config.toml
num_hidden_layers = 8
experts_per_token = 2
d_shared_expert = 0
normalize_top_k = true
balance_loss = 0.0126
router_noise = 0.3
init_std_router = 0.0324
lr_router = 0.00262
norm_eps = 1e-05
optimizer = "adamw"
batch_tokens = 131072
max_seq_len = 1024
max_steps = 6410
Below are experts of layer 4 (counted from 0) of a mixture-of-experts language model. Rows are named router (the router's row for the expert) and show model dimensions 0-191. Each number is 128 + 32 x the weight over its row's rms, rounded and kept within 0 to 255. Numbers have three digits each.
After each expert's rows: a language model's description of what the expert responds to; "comes after" lists some tokens at least twice as common just before its tokens as in all text. This comes from a sample of Wikipedia text that the model never trained on. Tokens count by the router's weight.

# expert 53
router:079122143111114057100151138174118144083146120090118110123142110162114139102160146122133128140106150123124107100162067116121142134137115109105141134112129165078156132157124149078134052140120137154088084042095085087106164103168159214083131109124105191152129137099098126091141125149086110143128104093111129062193159122153092195114164065107125148082089161175174122123113182186113170179067136133114084127093075137171154108174102087111155140058147120148121025155123138130153102128106084126100102102154179151089104114141115071144111102129201136096136088096117138111156139100150131096
It responds to: Word-initial single letters
comes after: " (", "-", " \"", ".", "/", ";"

# expert 2
router:097100168171131154102145099115065187139124103094113116141134120147120116188143161134101150155123121015171109107142082154119107155181080151088131153105095104127126131154140106127174144153128078103149104119166170136135145116093139164112092128148129055121164134133127120086109094081133174098138107093104074118121191185065148157118144131137106171108116140106081101154140147153122089104086139113042088160145169118136114173161148138141093031168155138071073193117154187143136111070162092130083099118092091142114117122139142117104082111104142087064174109120072142164181141107097116124
It responds to: Quantifiers and numerals
comes after: " the", " of", " with", " and", " in", " for"

# expert 42
router:112146171101118157172137101149124132166141152165094096139112089151101139097131096125152135125115072092169107116129076126079128098184103187146046117138176156149124116195163152098116186120185121160082182103122140065102150149157084070095121093169102144129189120125126143126113151144112126132078080122108157118117111136084077153140136127135122068171164118101068107175096086135156151162137144160058112132142103089102115135128156154143112166086172087071090167102093057172088131083162186114126103126134054147111157145081186092148117123058114132112120136188118155072134090140115120136
It responds to: List bullet markers
comes after: "\n", " non", "    ", " Non", "      ", " semi"

# expert 34
router:096142164178182169069115163136157140086117147114144196110126151160138107123117113138156116104154166067130107162094114104015125135150076120116127138145070136093120151161155161099121136162142089109189114167106173115080115126170147142119120169135086147093111132103163097077137099166126113156109199145079118164106142138089173166202086049161112139188160127123139126106161135118122082109157097109107126164125142142129112131085140078130146096146185137090166081126127030060151138165125115073117115116137196165127170145117140171164137174081138124087127136150148180083134163149123116123
It responds to: Relational prepositions
comes after: "ed", ",", " such", " known", " well", " served"

# expert 56
router:180090161248109135087085148131119109129126121053194116182098120190177090119148110055166108140099101118141127141091128079061102105140155153109109149152143164110151134118103107096080101110117101134123132111160184135126106157157150145115109120167193074138178203161087153114135126125065131125133152119126109128133121057189098159152110108183136161133120124135092097199091080123118131129136131082155136084102104114144151176183101128103111103122122179119163070152104133154136162164133145132173093143147137149099130185130133108155115167096181155158098143118124069135142101063145094075
It responds to: Mid-word name fragments
comes after: " A", " ", " P", " S", " T", " K"

# expert 33
router:096209152151163090178148149154096128121141154200142157164129161128134149128099118122110084082108159136123129061179144175181116159156113065116195126173060183120081113108106209085129168187166105111130139144087124104121120146187075179145134160177082137100164148131058158138164165161103126101150133120124138109154111108081091088170136095118128100111071111127115117109173143106164132101193082125098180106182164148162154119132152149153109178151120128175181157167137175092123106120094116141208091143124136093116182126147120097122103073119131159132092119126099170144153144141130114135
It responds to: Coordinating conjunctions
comes after: ",", "s", ")", "),", "\"", " life"

# expert 3
router:160166120135157103147139129126121130156151198032138126160090153123130166075103101130125141102155132071193124072102202119055131195168093134084160090169072105144099151125156093142159143097122156184135140145134122186093077161122144080117154149106143102126088094162142153134130184086141139157130135118120138130107116098137167167148109094048137069113037112138145097128095103139121113126061162127099104093078098111146121135158166106154107125183147165125156117179114111121098165118074160126206118134124120120135113102184147140091107146163110143120125141060102104077154098194087141117
It responds to: Personal first names
comes after: " |", "-", " by", ",", ":", " and"

# expert 55
router:204161102071151096105121149165167137165073184002120149102123143098158096112093113193117147139168112135149148088126205147134144119113159054120135082117108125133139118145142109176117113122138176176089142157122095091149144118120108081147084187099117120087164112130170149146101116126172140118137200142097182145115072157135150109112082152173105169149110118189162091121134175137126090088180169117070179121107188117109102134126103124104116134151105118139154087091159146141146147088110158106105171131151140142124137104117167156103206133144114160141073095043145096092152101124158118134
It responds to: Place names
comes after: ",", " in", " of", " New", " United", " South"

# expert 37
router:111130111081112115131144098088134149070167127127103112176106153134145131125114064105080150102096119160056143142110137140146084059110097122177192119149141156118124184092092106174126129094151103144142092137141124173103080125073185151099125146150101055204091097098121222092119104082100131114108114135130107141158170170179151130101122158114163114148124131104126164130114161150164154113102143158111126155073120160102067132213144160108142108147075167134153140140188100147143132123138081157108139141133072120135068123066100114086080115089098101169161123207091114150175126169174160088
It responds to: Word-initial content stems
comes after: " and", " of", " in", " for", " to", ","

# expert 59
router:126190077084071087177170189131147142160125164151084160139108193121072175121114131149119131154152118100081094151108112136140103122070190144130038169157113128187148082209135107094077180077095135163131118108124076182116112158133133119170084118095115145123143130082106186130081098097144148099140159080153154178133161112088128157066104150099123104127187186112100150116067136154117144117091105139119137124069193159116126150076134129117176140194119104120155124160147099134115158129130111182153126112137100108138177124110081123115161107110102161135094117161157116112145080119165182157
It responds to: Years in tables
comes after: " in", "|", "-", "–19", " September", " In"

# expert 46
router:137166066094158149104137119117088134120148133162132091119066121047093097172186163118077099103136130137121142137123134117088104094173102214118112167129141128118108184074094143143126139137126106069189155160116090110103152138109086089134056142106095128240131101124162181096154093108101153127109118141104080159130169110128150113087158108057144098114159153103140192106127101109133096130166088176109116149118123139125135142168087178090110129149136105154136160068124142193089074201157095084107121108192108142138123145131109085141120116069128166152125105155088150154137150155050143127
It responds to: Infobox field labels
comes after: "-", ".", " (", "\n", " \"", " "

# expert 15
router:122166141108135138105144111177055126118098092018133166160145139136161110115132183089120137209124084121129119207089181050107083051097138118152149108125206167136124107130139066145105153099119063096157115121142094131126108123108121092153109114096082079124133111144160161162144112076166095169110103118158106060129108125134150156141108150073150159144094122168118129112112098100153090131082192082084104117097088095113089119118058109140140109120098142094097058138094133166116125119084070140095143115121110120100123120099143139138119093112135171162156078187088123154157106144080148148
It responds to: Nouns after "the"
comes after: " the", " The", "The", "the", " entire", " growing"

# expert 50
router:110142112092148138116137162108114116152146132170146212120103145084094140161059129099087154082156147137095141129223000161126133131160081129088149125123110173118100112110150205070147167151078145138134128132116089097119112154105161161142113124134132125116163154171151096133130158116129122174121097113144135152138104148101116103055150165124122105122122110148165130130152146078161141111194128211192131118142146114116192122135114131170114080098161125185157209136134073109164151088143116156157146181100117086108204104115133122115094098078152117136103147145116191105105155147129134196
It responds to: Space tokens
comes after: " |", "|", " MPC", "·", "N", "\";"

# expert 6
router:134068129165091082079146144063089182114144131088098101055123140120111141138144114111105063137111129131156132098170088091156133106085159160117120126162143116115105102167093069082105097060106106175163123189135112137091083134147156063080152146133076131132180127113025151173153125123151139090071183129096101132140156130112122144180118136179129162138101076073096163143064147093165135097113105105084112129178149183123098146092107132149120120138114177146142119144141111155101129212145125144109041098152140149099101110184124068142119079107135141146128155113096166098080120124132103100
It responds to: Digits inside numbers
comes after: " 3", " 2", " 1", " 4", " 6", " ("

# expert 49
router:120144171095099124186210122116138111128159146134162182156138169084100057092112118057116177132062120178159163159131020151130136132094114112102076114132112164132123122155146097106148121138168119119151090073103169080086119161152130065166142086150168134131166141163133101115132111116157121141125139124169082139194145158113160114115149181150181114101076074139108121137139140133148164096152112143168119070090135111160153114128086107141165161129139111189151174120182117184145185125135128199089127128165183143135164123194133131150080088097134124178161110152087169157113142155080125159
It responds to: Line breaks after headings
comes after: "\n", " =", ":", ";", "===", "=="

# expert 14
router:096051126138169162178143118112159089149169157190124163043132177121112073188102137102093128126072179147120134124205066155165123122160119132182091101113149119095097122111113135063144190128159157163128113108111133078070087105158159132139098174135169169145154114168149097089165167082139149132090109120184106111097134115155164136164180138147112135090111131092150140120131089117143086083151058152131091146193119160162185116179139141127149127152114109117120207181133110158167171102121129113170132110126165132127173114073163135106104112115123092142159187127173167123143149105083087152
It responds to: Word-ending suffixes
comes after: " |", " Direct", " Ana", " Dol", " No", " E"

# expert 32
router:152124134131132114202179172148169138157165166119153189077148187136125122064097141143122150157183136157142132104170130129130101123121176094119152055101111162136094113098088154110148152167143174133145172122137098108108106132157146155193182053128188096146094105120041107124161099142111129170133136122133138113149146121123138124130177120168120091088143071187168175120120143105142138219124143191094069139097113128127185079130153120155093166146149112061154079051134166145119138173103138098113135096131155081139139127172133131110156097091138172108163128088157141138160208130140090157
It responds to: Apostrophes and capitalized starts
comes after: " \"", " (", "-", ":", " O", " Women"

# expert 60
router:123116165161174097132161108132171175114114120125159139124149103114163096187117176078126122164089139125055162131150129109134119183165142139143149192072138168105148123206131129078138114129205105132098108132164076112121090124174140138139127088170142148158173119074163104107173122134059113181137050156158110173139057105153086182120192173138153100147169091131140154145120099178122193101087123099169095164125101106185123106101134123125114132150140125133126124154117116195127140126159158160158057082150128132124129118054074123131150086107177113136158082157098103125125153104179111068
It responds to: Word-initial short pieces
comes after: "-", " (", " \"", "/", "'", "|"

# expert 47
router:046064154105157129127141167189148107132095156218146106118129053154115137128104184160120096129142107112134140100196100158112137064133097126118148142095174121050154122108131140099137137150157159164119181166131177081076145152176120148132167115140235102125109081131175149155090100136110116115124123131161150084135171135123115078079092133066091132132148135145152118154141095131092137115159074150181056119143169108166128149134100195150144104021184109132123178125134198158148155126118158132108125138115149123110183107153127098129135130088111115090122153153120158108148157152125137156
It responds to: Plural s suffix
comes after: "'", "(", "’", "Gl", " 1980", " draw"

# expert 44
router:128101146152084131182189055137214107099160131154155120162122088082132132110189130159180095183148129140105088207117159095147139182145126132129072141171138146151168124106141159103177157112155141196055122124097110076140116097121126113133204149111143106150131138153142186110136121090144136142154110107125134127148080125103117148203105168185116130048123078097125175080117080131094138137090088118147108204100068084132148140119108163133138090135112124179074152189128085177169122130131146118099165120131144141106072143143120127077191146125115094091166126144131161143145143126077110124
It responds to: Table row delimiters
comes after: "\n", " |", "---|---|---|---|", ");", "|---|---|---|", "SPS"

# expert 11
router:168106165105103145120118157121118095088127140177185166088138155151105113109104178117127149050142167121102166079122144145085108173160106145141119176118122079148134119127185048155162177079103076143105131118143121070139097160187161152136210147136190159090061081077121093124115128130082140128149126120143093190154144073136189105130165078154083171187092118103102143110156139154152128132125173124080084134196163134130103152115151140171147170121154085151185143110143107176138146090156107153171135147151143103120166138141135152217077102151076152127099145117138158093123128124087139100
It responds to: Table cell separators
comes after: " ", ")", "\"", " 1", " 0", " MF"

# expert 25
router:158136104146110105072081157159101131100121121000152132099157157173153163150162121158137132138144091134099109116065251141061138167089077141124041140146164131074162101183111133108089037149113129132139115135132157141118146123117105173173194128147068131094104117090099113131087075149154115153146061116109158108122152141160162112162117108178121158120128135143115120120127125148143161190106138120096119140112121144149074100079158131120131116133125139097110192097136164114128107165119122042056155118161100130103136117171126117134188131128108150106142094094131126099161112130131096124
It responds to: Definite article the
comes after: " of", " in", " to", " at", " for", " on"

# expert 36
router:079090121123170133080176123110140149152146096174071167143166104103125148134124128122076108130056097193186147172101056129167128188147174148152146122093122122091075151140107181135113147167140155117083153110084143110091107143163106090137149099109131138143124143159137091117120172145142192138114154130162100105105049116120105058130168141103169104105140104106160161183122150131092189084132090136139150127172119106095167089157118162166127163100189115178146167105134130164095222152117150198130123116123145199134185123085084075104134161130104099121138149142128171154116171115117064165
It responds to: Birth, age, death fields
comes after: "-", " (", " was", " In", ":", " his"

# expert 27
router:084216142107133121079108110130117098105150125096149100188123115151105130153109139096108117123097096159104146150138190058115127067105132117146203118143178137136095147115117144170105078157132138063160127143145113164141122107109111135123128138072036124153100093179092113118099157173184136113134146129128123099086093093119137174092100143088125163112179154126092165144153129145144179116149176092071096119076080155118113159145096171129130139149068137085166089168193111169199148130166120125031133189118123123126061093115108157123072136139101159119168142163121098154138093117064153160
It responds to: Nouns after determiners
comes after: " a", " his", " an", "s", " its", " their"

# expert 38
router:135117127140092127128113162110139136118151123154086166099095080079099090134130118117169133102089132089121129141186061145173143232130075138154254125093112161176133138111124164126144124193139140146104089093109191129106100104078130132100109088167172080139125119127125112147152122136104136144101217113106138096100088105079127150141192130144129096127056115106125132108139139122159179099106089148103157153137128101111150141121137134149124114089153186197125224119139131153155151117170085151119096105158094151062181130091107116167083094120136141100104108174099160104113136094180099184
It responds to: Indefinite articles
comes after: " is", " as", " with", " was", " in", ","

# expert 51
router:109140118158093141140191056126206056114159126157085183061152105100188108178113142097104138134080099078120107099140163153141119170215173171092161200206115181134100103132114132141125133140104105140111142080102135151103076114109125165112125116156102130137174147087092118109149121147162147163196123127061133175142187172088127148136148115113126093080166115145092112161153074139180083127148112121195092156116161160156116119066166137136087144201144133102098123160130127112125109124114113148096143091168116135108162110097162157129105140116114121132170107135104173165140127119085057101
It responds to: Clause-linking words
comes after: ",", ".", " announced", " stated", " said", " whe"

# expert 35
router:157136087040119121132174134133151202151135132168152167097113136107109122104095114107135118107153198188109119070137037177149108132211135106126060082109069169139047157123099107144157135149075124158097120172126150098146110146148126154068134141130179131140160153167174120118141145098129122170107095138154104190163171161131092105099156165127155154098044127130204132145155109120100121110141134135105144112169113172081138103103134123107114112127150142125139154133152193148162122126072092153202056132135096121133206118123116095117129103134133064149159123134145201131117148137118132097
It responds to: Compass place prefixes
comes after: ",", " |", " of", " in", " and", ":"

# expert 12
router:098154151114109064058172124120064095086131182110124177161082095093103187169171101165123060142108118161128127134095142143175127097113102107119118100126183128145103147136166136086167077200136188097090128152136129112189128115112117153096111117103067056145180157157138183106132109100137091096170182171147090134156113134116189123104064130105156142125098130101123134085124103155135097140105084055126096144154122137121090155099118173105110077114126097140080111112191103121162124137080113132079118133142114176165095084087087072087160108125125067146186159159148140125139101132080111101
It responds to: Table column headers
comes after: " |", "|", " of", " in", " •", "-"

# expert 40
router:120119135121069165067121127140144102142141093164154033110119073126152128162148107124156169137105072103100143125114192080090118185155165113130046158159126132150077108130109092119140146119121124055095128128120132168141146150111113122160150121076180134156124139094131187122137146155100135101172141169079160145132144154101189126127123091149159159111185196128079154094071157174134118125152179103118097132185195075097154143141120200149167143101109127177170136119110130100126093065142054116062144091154119137125127132107154114130104152142114087072139089143093112159148068102059124090
It responds to: Numeric table separators
comes after: " ", " 0", " —", " 1", ")", " 2"

# expert 19
router:146157044180094144209172093153153154154100122135124151083186115148138130102165149114120128127118089050129172112149106145154153133145163145071177190118135173119169122103113167174122121130124079099169180141141096178109142154114141117123213129169077114132146183093101125101126135144130150119149168075119115100084114140065098107112121140142108102125125117165147157148141167102128126105111097108164189153090109109125095132121122113116078089070180117119118155093126124179150078142194157123077157151118186109138098120156126110121188120161110109075086133143115132025126071085125099199
It responds to: Clause-opening pronouns, relatives
comes after: ".", ",", " that", " where", " which", " when"

# expert 61
router:129167093100066119109200093139147115089172098131131160150100184116138139109122102148053136144132164101066198123087052163181111149164145134112168115105114125145142142113122138169133101118085138142154140119111125095086100138144117123085112163135107146134124154093097095149144150144199165155091156099116127131132153096186117147166193072111158123155098108071168161146116140131077119132126107131133163132042128142122114154051163093138156152078173137172149185111139110092140124103168078126000116099119169129130160122102132118139066119073101134150143082123133167133062135158139100161
It responds to: Codes and coordinate pieces
comes after: " (", " |", " ", "′", ";", ":"

# expert 28
router:087155132190119167173067127164085110157140115041120092133149141170127117147151161102125109158122077130119133173059164084140084179139122134112088130114137178198133105139076129167113128135168149072115168104142139146125101104083136093077129136111153101147152138155154131085107148160122078126115126123123164138133130124104171120128158166129152108177187187102050141176141086108121161126107153097146020097082114089072133119145092049128152165165130120175116097103095154155143121125119128126081153178152133204098101177159111105101136125089182140106149120157154147107176137130130126046
It responds to: Line breaks
comes after: "\n", ".", "==", " ==", "===", " ==="

# expert 63
router:093083157113094116090172117157072113140125146040094160110068090122123095110180156131112111147073088155124093155185094104162126133129089090131114114086058117171083157128137095082099168126168090132071153141135136122123130119141177099111204160120048066145134162141168107116156177129156138188151135169160107127146108145120119160067124099093133158151072071150154137108118171127104155092158152157158128133186165143104139142112136084131143107078183126143067169165150106153090143100089167168102101108099091110144140150151115180142126089102125102066160114181188176088131108156142098125
It responds to: Numbers in tables
comes after: " |", ";", ":", " /", " 1;", " 0;"

# expert 41
router:099089147083106157120175083139118139136104122199122189087079115049127139185071124122111133073076092163181122054161070154114120174169132148145188124153098100140081133099135162128107120084165110142166127106083156107111132134166117140106110091105212146110110162134118174114128143133147116133121153162160104095159105115141124082094135100177120130150100091147140137089152119097096095115121094152170138129137147125160162103126132107156157113121126082183154188123135195151172131076109110196158142109166180076097171100149081109092084042142140108139101169134075150152081143101113110191
It responds to: Table header separators
comes after: " ", " %", " Votes", " list", " Candidate", ")"

# expert 39
router:139137092141087069199108120118145150087119150085160081141150191131132108167132112141128104148135144143106138124088180170171121170132130106127058110112124100168150146102118129139075098157164133093184090060164111168142136126116110154147116121106205132095046097095080118087105066103121148118146168100107132126086138107078147111153121197169072151108168168129159063141122154112140149120175174122143138150064106142157147102159162116111199124171119131170169050129133082101148124119134159086048176184111165114113080113173122150153139184189124132138114118119148092145123176159146131117
It responds to: Line breaks
comes after: ")", ".", "---|---|---|---|", " information", " (0)", "\""

# expert 48
router:080158135109131055144135060104092138128181099101090063143125064156103162135098120080118125118191076157111126157141126117169096114129100080091173090137165145092106157101119078128134124161156110120142134111146151139182130057068119127168109153099079118119086147147113163183111154104152161152114123145112104078193111124132189153068109195090093202136068140099173158147164136170097155144121180145098117153131159185082102144210141173097096131142107231112127157152154169141163124102139096159078112111148114115128097105126123124107098147130074133131115092121141130137163116159108138087
It responds to: Domain-modifier adjectives
comes after: " of", " and", " for", " a", " in", " American"